{
  "num_hidden_layers": 12,
  "hidden_size": 192,
  "n_experts": 128,
  "experts_per_token": 2,
  "d_expert": 128,
  "d_shared_expert": 0,
  "hidden_act": "squared_relu",
  "moe_layers": [0, 1, 2, 3, 4, 5, 6, 7, 8, 9, 10, 11],
  "router_score": "softmax",
  "normalize_top_k": false,
  "routed_scale": 8.0,
  "balance_loss": 0.00219,
  "balance_bias": false,
  "init_std_router": 0.0111,
  "lr_router": 0.00352,
  "vocab_size": 26797,
  "norm": "rmsnorm",
  "norm_eps": 1e-05,
  "tie_word_embeddings": false,
  "optimizer": "muon_variant",
  "learning_rate": 0.00902,
  "beta1": 0.93,
  "max_grad_norm": 2.0,
  "batch_tokens": [65536, 131072, 196608],
  "max_seq_len": 1024,
  "train_tokens": 485100000,
  "max_steps": 3989,
  "dataset": "wikipedia_en"
}
Below are experts of layer 7 (counted from 0) of a mixture-of-experts language model. Rows are named router (the router's row for the expert), up (a neuron's input weights, with its number) and show model dimensions 0-191. Each number is 128 + 24 x the weight over its row's rms, rounded and kept within 0 to 255. Numbers have three digits each.
Before each expert's rows: "comes after" lists some tokens at least twice as common just before its tokens as in all text. This comes from a sample of Wikipedia text that the model never trained on. Tokens count by the router's weight.

# expert 55
comes after: " |\n", "\n", ")\n", ".\n", ")", "|---|---|---|---|\n"
router:114110157099147132126143101121111078107131096125137170156107177150089106109136122095134142140102156150127077101141150147116121163110118067129118112138172103169124139105107094155134127141140122129155091122157077103159123120148172141121119098129121087079126089126147138132166108112142127148165112135147124139132145118127125130145122125131151164134104105156110134111148127080171124114132162124139127140070141095116155128172145124070124072121105103129139155105127168153130136058141115102149157105118129148093124125150140170142144125130120067142120156117150148106136102106113118100
up0:137153084112091098092119115083132115122123114155077123154142125129132138111128155108144131128139129127129129164113159108069151113137131124091091113118162113176151122143101097159111105157117130148101133153154102132087101123079104110107111148102149152143113083149128148118157147121151110137098110120131129141101144109109073137099138154094123144154122129127139150125112129143109148105150102117094126121130116105070082157154149090132118114151099097110111159113164144162172099129141180168105089170139159124111109159159172155137124104163102143126181095117113085113127139109140124132

# expert 48
comes after: ",", ".", " by", " where", " in", " that"
router:116105100151125116101121121137138169092113144139103134087133095171133157085141071175087145088143123110102156151114117146132118095099141142152151124097153154088123149111156107120121098162119132125088173105109172152117120105094132149169129159136185106138115153100099134086100151151117109160107128088145116133134094113145137153096146110108111169107157111107104139143098115149113132165155127127081160136127109105106125153114154079139150102120136161109159069109098118170116124155131141093099152114130122115113127117162115129139151096120156116162107131118121147125134097152098142122
up0:154139127088122161126129130113143140132117125096131128145118155104138101132140129091129138119089117135138101172186124137137147166162135123142142117142114123154133096113129139093149156107104096174131159133092110149153137128129098108141175126112142124109117123146131129148148118139109087125181117140101125114162104161099119100125115173094124144099148181125182141152124138074138097154102144125111130169107141145120125102133103121137191133134116147140118111152164097095091119123129154118063149163101125140133147107151103157143082151118122048142126111077129165106178115133134121105

# expert 93
comes after: "\n", ")\n", " |\n", ".\n", "\n\n", "==\n"
router:128132143127120128160115141152096125097112100139114169107126176141074126107122132065088127124092148102165085148107133116106107172136138087088117110137154110162158106125128091141115114155104114105152130098129091145138181148149163135125107119132137110076122099139142128116150125103120153144133151144116141162116159125133152136183126175162187151140089093138090119116137116099132106103123167097120148178087165144117124105174105155110116113112141116162159158127125128146116169079129112129147139114103154152138144109144148141126152152185125107119116122138131148099146141119105107127
up0:138123140132094155173142121103131089126105104166169134126109131108117138148087138120087141146089129125130140091146169096157118126105130131143122176107109136108116133136163137132156125134097112102137138159097109131093167113100094129123081154127109112134135112097139115148126141158101191091144118173169117074118109111145165145104145101101167141126143171142114120134093111110111134124059123160096100097111146052137127144112145099108132125157098146092154152134115153136124141166169102099135153118193143142148140145138095154129134150155101118129148152123123131142123132104133149141

# expert 111
comes after: "202", "200", "198", "201", "197", "0"
router:099163095163135124075129105121125160109103116144113120107130118129137166076144061171109153074145150144088160156114142121108147102097144167131133120101142136099131131101152114143128103161129137135098163128130139136123131130109130145146139151132167119125117143094093151086098142175105104166131125085169116144134103126155130138086142104101083170124146119113119142153113110129115119169140122124078169127112117109134116137122147082147167078117128163105153083102119118168087112144114141138106167123127096139100118123174131116152169100139163112136136134122121129123163093156122142107
up0:126129127081136139122148053126122108160131115085125111106143107105105136120152124142165107143109099147134134089112110079133123127144140139159158156098103092129113122132166083133118129107101130079125124156092095105136128161119118134115105086094125150133136113105080109124168067152162124124189153115173105085122138121149133121127171138111079125146102110135132138086123162174107118125156145090125148135106106141125149160179158159135144145114154109112121152143113115090123177124129161126101142073092148135118086112140126116127127123124112116122148152121125132112178096107128136117

# expert 125
comes after: " in", "1", " (", "201", "200", " to"
router:109098102164125114100122125131126170096101147140105135085140096154135154086150060174088151103143116106095152151109116156133119099103128155146143126095155145095118149110157105113110092155123141117083160109116157155117124099104129147159128161150175119135119150094103135087096150157113104158106126095153123143128099123150133154101151113109111166111147108101092141137097107152115134165155120135079169134135100109104126155117152077150156103120121164104163073113092124169121131158139142097099153109131126124119122109159113126139156100123152127150102126114130151121127100165109148120
up0:081122138130117148117105132129142089115135121169076133140160141080153100142118161107129105100115120126182142085140141128133121130081119088100082152200144093129158141097101136103134167113133150124119112145172126116115111147169137114139146147104139109137137108136181152157174113122095110125125123137112105164127192130109148142144099123127138115130135133081144137147161087116148107105146179162158081133151140130098139139131125134127129111146137154129110111166158092129131164098133159122141118120121094108131160182080135139140104120140145122127138144138087086124118109158160089124

# expert 108
comes after: "0", "1", "2", ")", "3", "4"
router:131114096107112123082134153119161137081147132110126184120161160153126130106126185121140160110093177145140147123121168150118113099130100133117114101102161142124149128085142095119153158112145150093158153161107138137120132105140142122148096120138165141107101144128112103133135089124119128116095120107167159124119108118129102129124137104162149157168127100112095138122158123087135127148130138158141137166101171094133136162164162148102147104093076112119141145110099107085100119090114145104113141102097094135102166109111095157135114117109151114131180099147153142099177104166167116115
up0:133160086104132130156107096156123081124151132103115134157120169121165151110128137156176132197147141120106182141141119133126141102143134133122146135120126163137141116109081132145145109136119131185096119125124139144087113123141099146120100103086111133100136116076144144120138131132116127096138095091134130149154130096129107138137160146119150124108193146153146153121127134093107130159185147138120160097097095126119117145174111127126147149154169100108144133126145159095148118095076125106156164064130146134079142145139106109164187080152128136122122131137140127150147127121146132150